config.toml
normalize_top_k = true
routed_scale = 1.0
lr_router = 0.000788
max_steps = 4902
Below are experts of layer 5 (counted from 0) of a mixture-of-experts language model. Rows are named router (the router's row for the expert), down (a neuron's output weights, with its number) and show model dimensions 160-239. Each number is 128 + 32 x the weight over its row's rms, rounded and kept within 0 to 255.
After each expert's rows: a language model's description of what the expert responds to. This comes from a sample of Wikipedia text that the model never trained on.

# expert 25
router [109  49 158 121 164 141  88 101 152 118 127 118 114 122 102 124 140 153 105 125 116 137 158 149 119  98  69 114 105 137 105 129 165 168 133 151 200  60 172 182 132  93 103 130  98  92 160 118 156  85 142  99 160  95 121 153 132 148 146 149 124  95 106  60 109 140 139  84 151 161 135 117 176 131 133 129 108 135 165 125]
down4 [184 130 115 149 114  98 162 135 139 148  63 163  89 183 114 104 143 134 144 133  76  88  90 144  82 143 121 118 127  94 157  91 121 110 127  85 178 151 124 160 102 168 113 111  64 136 141 133 120 141 149 142 150 129  95 140 140 141 131  74 109 120 177 133 126 166 114 171 172 102 166 166 137 165  99 136 146 113  68 108]
down5 [130 138 139  75 130  91 118  96 124  89 100 143 123  87 105 151  56 142  75 102 142  81  74 112 130 199 124 155 102 105 116 126  98 148 131  88 131 178 128 128 107 102 104 109 136 101  88 112  93 107  87 122 171 184 118 125 126 141 122 126 115 139 164  81 151 154 148 142 170 122  94  97 113 197 209 114  96 187 140  54]
down6 [151 118 144 171 119 128 155 165 110 121  92 137  88 140 115 144  91 118  92 140 138 158 163 157 119 171  95 108 137  97 125 159 106 125  95 139  67 138 128 129 137 101 151 130 132  84 156 130  94 137 115 123  96 127 132 128 129 102  71 175  78  73 119 129  98  78 139  61 127 126 150 134  86  82 120 163 207  76 156 110]
down7 [109 168 144 180 139 174 144 154 136 114 140 150 140  72  95  63 134 184 116 122 161 109 142 156 161 143 159 175 112 155 169 172  84 155 107 164  24 169 150 141  60 149 113 153 111 102  74 101 153 118 184 123  89 132 148 138 120 125 110 141 123 196 140 136 122 177 192 117 197 122  90 130 101 193 121 114  94 144 132 166]
What it handles: Opening stems of technical and biomedical words, such as drug, recept, protein, g in glycoproteins, aster in asteroids, listeria.

# expert 11
router [106 145 147 125 116 118  97 100  37 137 109  63 142 103 147 117 138 108  72 126 111  88 103 187 103 151 130 122 135 117  91 143 127  83 166  88 121 113  98  86 105 159 104 141  94 116  81  87 180 124 174 101 127  75  26 119 164  81 128 156 127 122 148 127 118 121 150  96  79  77 136 140 151 135 147  75 146 137 144 127]
down0 [110 115 164 163 132 146 163 123 102 147 106 177 133 119 168 166 128 111 107 130 100 196  78 147 161 119 120 209 139 107 143 128 125  91 190 123  99  87 105  79 112 108 170 153  96 119 143 127  69 137 129  91 112 100 163 172 106  84 191 165 125 180 144 176 113 124  75 108 104 156 127 139 109 173 167 134  86 139 120 148]
down1 [ 97 147 101 114 154 128 108 115 113 169 167 125 120 136 190 106 189 130 125 101 144 169 170  82 112  96 165 149 181 125  98  86 166 144  92  95  78 135  96 189 157 128 143 177 158 149  84 137 129 131 122 104 173 171 113 109  88  99 127 133 160 176 119 149  92 178 158 130  95 143 102 133 148 112 164 146  96 114 132 159]
down2 [ 87 170 126 168 139 141 120  97 136 102 202 124  85 161 119 116 113 126 159 126  82 144  95 208 113  85  86 185 136 122 129  90 164 174 145 173  85 133 170 119 110 144 104 121 136  74 171  82 124 121 143 149 129 102  67 129  52 128 102  99  83 144 129 130 142 193 151 134 112  95 148 108 181 142 113 125  98 153 187 158]
down3 [110 144 119 126 151 113  87  94 185 138 172 129 111 118  60 113 136 104 174 172 135  35 105 144 150 124 103 147 104 114 167 158 114 152 144 175  69 113 117 123 160 116 177 122 114 103 159 117  97  36 161 157 121  87 115 130 190 122 164  78 181 150 120  84 168 126 123 116 150  94 157 131 100 116 146  96 162 165 163 157]
What it handles: Words and pieces inside titles of songs, films, albums and games, often after a quote mark, such as Love, Night, Dead, You.

# expert 31
router [154 167 109 120  98 173 139 101 165 138 117 180 119 137  86 133 170 137 147 140 124  89 136 110  93 118  84 158  99 104 115 128 101 151 118 151 117 127 128 144 197 143 145 118 158 125 139 126 161 160 121 110 190 103 124 100 112 144 114  96 122 189  92 137 109 123 144 155 113 101  91 108 194 121 183 133  68 119  88 171]
down0 [124 140 145 133 159 118 152 139 131 155 133 103 160 113 191 113 111  94  74 147 143 114 124 104 141 145  78 135 137 126  95 112  95 122  95  95  78 155 162 139  87 139 127 123 112  75 112 134 172  78 102 132 160  84 132 134 186 188  58  78 151 186 107  93 129 141 152 163 118  88 145  84 112 107 132 167 170 101 115 196]
down1 [ 93 163 164  99 123  99 125 136 139 192 148 108 155 108 133 111  70 133 159 128 130 111 146  61 153  84 125 162 162 148 107  80 152 122  68  47 113 120 113 169 144 135 105 124 165 114 154 138  99  89 118 175  99 119  50  69 112  96 129 129  99 190  96  55  79 157 141  73 100 118 126  66  83 125 134 121  68  67  96 132]
down2 [137  65  85  65  80 176 125  60 154 134 124 128 164 145 145 135 110 125 151 137 164 164 120 122 149 159 144 112 102 131 102 179 117 122 132 166 129 121 140 102  68 158 140 171 109 116 109 118 127 148  74 190 124  81 109 129 110 159 157 161 181 132  95  97  69 139  67 123 130  86 142 141 179 101 105 189 107 147 116 148]
down3 [119 142 132 116 111  96 109 150 234 127  76 134 154 122 120 164 100 126 180 144 214 125 114  98 149 160  99 112 144  85 146 167 181 106 190  90  54  57 140 117 174 180 158  97 130 151 118 126  96 183  83 117 174 101  81 125 116 120  77 159 191 108 143  59 129 147 131 117 103 108 146 146 114 108  87 118  88 164 126 123]
What it handles: Country codes, league and club abbreviations and team-name pieces in sports tables, such as ESP, USA, FC, Shamrock, PFL, Clippers.

# expert 30
router [141 103 128 110 146 165  99 118 148 104 120 133 139 124 173 120 151 132  99 177  77  98 134 120 113  90  98  97  91 160 118 116 183 104 124 106  74  93  91 142 174 132 173 145 133 121 162 160  81 145 163 120 127  88 153 108 169  51 145 101 130  80 158  92  89 139 113 130  86 127  93 160 179 190  98  63  85 107 110  96]
down0 [142  68 164 117 154 135 192 161  92 168 143 115 103 197 121 116 120 163 132  96 189  82  84 165 135  88 160 136 119 103  85 140 181 180  52 125 138 148 118 129  93 146 101 139 155 164  94 100  78 127 179 121 117 119 170 121 147 166 169  94 105 156 175 119 112 123 164 123 162 126 191 149 134 168 102 145  92 112 129 146]
down1 [191 143 159 143 143 140 112  76  96 184 153  90 142 194 103 119 109 144 119 110 151 183  80  59 151 138 141  91 130 151 119  99 145 180 152 159 169 169  95 142  83  69 147 119 151 138 143 216 162 153 120 199 144  57 130  91 161 143 146 175 182 151 197 161 173  99  67 136  79 140  97 147 159 175 115 111  82 157 108 117]
down2 [184 150  87  75 156 132 152 142 114 140 152 157 130  57 130 123 132  70 127 136 118 131 125 134 118  90 145 152 126 115 113  90 136  93 152 163 188 170 145  91 147 100 155 122 162 130 122 158 164 189 120  83  75 109 105  57  71 104  90 163 156 104 111  70 107 179 172 120 160 178 106  81 133 167 122 133 114 109  80 146]
down3 [ 72  85  86 120 167  99 131 121  99 147 150  79 206  76 115 180 132 123  96 174 137 118 104 151  86 135  97  45 139 103 147 105 112 141 204 154  53 134 124 112 104 116 185 114 166 110 120 119 181 106 150 128 101 113  95  97 153 169 130 121 149 131 118 143 115 127 186  94 127 138  91 153 101  99 140  91 160  97 141 133]
What it handles: Action verbs and the prepositions after them in narrative or quoted speech, such as tells, offers, defend, explore, of him.

# expert 29
router [ 93 136 106 134 130 130  83 167 133  93  75 190 123 127 136 149 156 118 154  93  97  75 133 100 150 196  68 146 138 160  94 125 108 155 151 169 123 255 135 194 130 130  89 121 148 128 104 163 134 116 145 173 123 143 145 145 167 125 115 151 148 119 101  84  97 106 176 174 114 131 114 148 115 122 172  89 115  98 140 184]
down0 [ 85 112 135 152 131 126 143 113 119 127 127 175 101 136 113  91  92 139  72 115  76  84 194 166 105 159 143 159 163 108  88 115 148 104 119 148 121 166 121 174 134 132 107  99 101  99  81 193 113 152  88 178 183 125 154 161 107 115 164  96 122 104 162 126 120 129  77 145 135 164 117 102  69 131 134 154 108 134  73 132]
down1 [ 86 167 139  80 124 125 102 102 146  74 130 160 165 111 146  63 126 147 157 150 101 142 135 135 149  93 102  94 130 127 128 129 153 161 134  98  46 124 113 131 200  89 104 156 114  81 132 122 140 111 200 164 110 204  90 126 124 164 147  46 150 148 113 139 136  94 114  71 156 140 189 232 106 151 141 162 115 102 113 130]
down2 [120 126 135 109 160 123 155 147 165 128 131 167 119 109 122 137 133  92 127 148  57  86 158   5 102 157 132  99  53  92  73  91 154 151 101 112  76 104 194 132 133  94 207 166 144 191  66 151 112 149 115 130 122  86 165 147 163 187  85 113 176 133 154 145  95 139  70 117 154 102 148  96 137 112 157 180 132 142 133 137]
down3 [166 132 107 179 137 174 108 191 116 137 146 159  97  67 170 117 119 118 141  95 192  69 128 163 123 105  70 105 110 135 122 143  74 129 114 127 124 234 120  96 136 147 118 134 124 142  91 116  89  95 118  98 145 154 134  87 119 155 127 137  59 143 135  95 133 121 155 117 120  95 133 131 184  82  90  98  96 142 172 135]
What it handles: Opening parentheses and quote marks before a name, publisher, country or score, plus dashes and dollar signs.

# expert 22
router [ 85 123  72 168 131 101 163  40 111 147  97 121 168 101  97 168 132  72  92 121 189 143 121 173 105  81 133 115 151  89 123 152 156  92 118 105 154 111 131 172  73  94  43 173 165 171 125 117 162  94 133 115 114  89 145 127 122 113 159 164  79 109 159 131 167 148 107 108  68 140 141 144 113 164  83 186 151 127 168  54]
down0 [146 113  64  86 123 172 141 138 129  98 141 138 138 150  70 140 126 113  51 152  83 115 108 118 204 177  41 143 112 174 148 154 135 107 113  84 178 138 156 106 113 139 150 119 136 148  93 169 181 159 141 145 126 129 196 116 159 107 161 125  81 109 118 135  82 202  79 142 153 129  94 136 126 105 128 128 152 113 139 149]
down1 [159 119 119 104  56 110 149 109 125  90  93 113  93 131 144  92 118  99 134 135  98  73 120 137 142 114 152 120 135 153 105 167 147  99 149  85 116 123 122  93 151 117 175 107 120  92 148 140 139  60 116 126 157 159 112 167 138 146 130 117  63 137 177 136 141 138 115 135 113 127  99 121 125 116  97  63 142 153 156  74]
down2 [ 56 111 143 209  81  74 146 194 180 128 118 133 171 160 107 131 109 115 150 109 176 102  98 107  80 148 114 132 115 171 133 148 122 125 101 173  93  95 166 108 108 132 121 171  96 109  98 139 143  73 154 126 149 170 113 131 123 112 120 154 126  87 159 106 153 176 159 131  68 145  80 135 187 142 105 151 149 121 153 119]
down3 [113 133 168 174 118 118 156 119 159 113  73  97 162 161 129 108 140 140 141 111 104  81 126 168  67 109 147 173 162 148  71 163 127  91 162 169 132 172 148 129 139 168 157 114  99  46  74  63 138  97 143 138 138 160 202 122 100 139 127 133 118 181 158 103 126 113 167 120  98  85  70 112 103 137 149 154 104 102 141  79]
What it handles: First names and their first pieces before surnames, in cast lists and credits, such as Robert, William, Tim, Trisha, Mariella.

# expert 19
router [198 193 106 153 116 174 116  94 141 141 131 140 130  82 127 118 172 133 142 142 104 155  90 107 135 114 135  90 143 118 125 144 158 101 111 176  90 175 111 157 152 141 180 164 126 130 119 122 137 125 162 105 150 143 114  92  99 147 113 145  97 103 116  77 174 147 154 100 145 167 158 182 136 134 146 144 132 171 130 155]
down4 [169  83  82  94 120 155 151  85 128 121 166 165 155 130 197 129 118 115 122 143 171 125 115  54 157 129  93 123  99 153  99 114 138 108 112 169  82 161 133 139 116 109 118 171 127 132 143  97 195 117 161  89 111 170 129 177 136 135 170 106 124 140 104  94 169 100 167 181  94 115  90  97 113 135  83 110 185 110  67  36]
down5 [114 143 115  80 125 103 148 125 161 158 117 139 143 115 151 113 133 175 123 192 108 177 145 186  99 137 143 135 152 144  95 104 173 121 145 145 202 145 125  65 139 175  55 167 181 119 164 121  96 103 109 121 159 169 137  80 107 130 146 144 107  83 126 105 118 139 184 146 118 117 198 127 116 153 127 100 112 166 170 172]
down6 [128 102 120  89 143 117 204 175 134 149 119 145 114 141 109 113 136  83  52 109 122  58 107  64  98  89 109 150 103 123 105 109 199 111 120 129 129  87  97 153 162 129 140  74  85  88 110  74 124  81 119 104 135 115 114  98 153 176 124 141 103 116 134 116 127 152 146  82 119 115  29 101 116 119 126  92  88  76  97 177]
down7 [188 176 116 175 115 106 148 144 133 119  89 153  91 156 144 106 123 118 139 156  85 109 193 148 167 101 184 130 156 127 125 129  92  98 104 150  45 152  85 171 138 144 130 130 167 114 119 102 129 127 128 143 113 132 195  87 197 148 163 176 139 120 130  95 101 143 189  97  88 123 134 149  90 127 112 158 154 141 121 120]
What it handles: Commas, colons, dashes and semicolons closing a name, place or date, as in Crystal City, Release:, 1931, Like other TCAs,.

# expert 10
router [106 155 155  98 152 144 134 152 124  81 111 170  92  67 151 128 168 153 139 144 119 162 118 174 122 175 132 192  86 131 105 171  97 156 124 173 112 175 145 199 210 195 176 192 132 167 102 133 113  89 127 120 162 115 112  93 137 159 140  67  98 162 136 101 166 139 140 165 110 122 136 104 170 126 167 148 145 110 117 159]
down4 [131 138 115 113 186 121  85 137 206  99  84 142 103 143 142 132  75 154 147 131 179 131  86 123 207 132 132 106 129  98 171 131 153 126  53 145  66 103 222 126 122  95 111 119 149 128 147 139 117  68 105  76 164  98 167 154 140 151 190  79 150  87 201 106  96 115  83 105 106 126 105 109  96  91 117 168 108 170  87 155]
down5 [124 118 201 168 124 115 175 143 130 165 148 100 131 181 105  47 103 140  55  82 112 175 116 103 169 147 173 105 149 160 134 137 174 142 139 113 120 114 148 169 135  71  92 140 105 122 118 146 112 142  89 167 109 146 117 157 154 187  24 141 132  97 150 130  83 150 119 108 117 126 211 123 164 127 125 107 125  98 130 182]
down6 [178 180 174 115 156 102 158 107 102 112 119  90 168 151 165 110 143 130 101 191 180 161 145 168 131 141 136 120  97 105 140  98 142  71 129 126  87 139 120 169 126 153 145 170 114 100  96  59 110 112  52 130 175 152 149 133 139 170 101 115 218 140 196 168 127 197 109 175 153 140 107 151 104 143 134 104 135 165 188 128]
down7 [ 83 153 120 165 115  64  75  86  72 103 134 138 167  69 153 197 125 169 141 131 209  71 143 138 107 126 153 134 148 126 129 111  40 109 113 133  73 129 154 135 174  94 128  89 166  80  71 143 112  95 113 118 113 141 182 159 118 204 156 110 136 146 132  90 169 138 139  89  95 138 147  68 183 138 149 116 113 103 111 104]
What it handles: Music-related words in chart tables, album credits and infoboxes, such as Albums, UK, vocals, guitar, Pop, chart, footballer.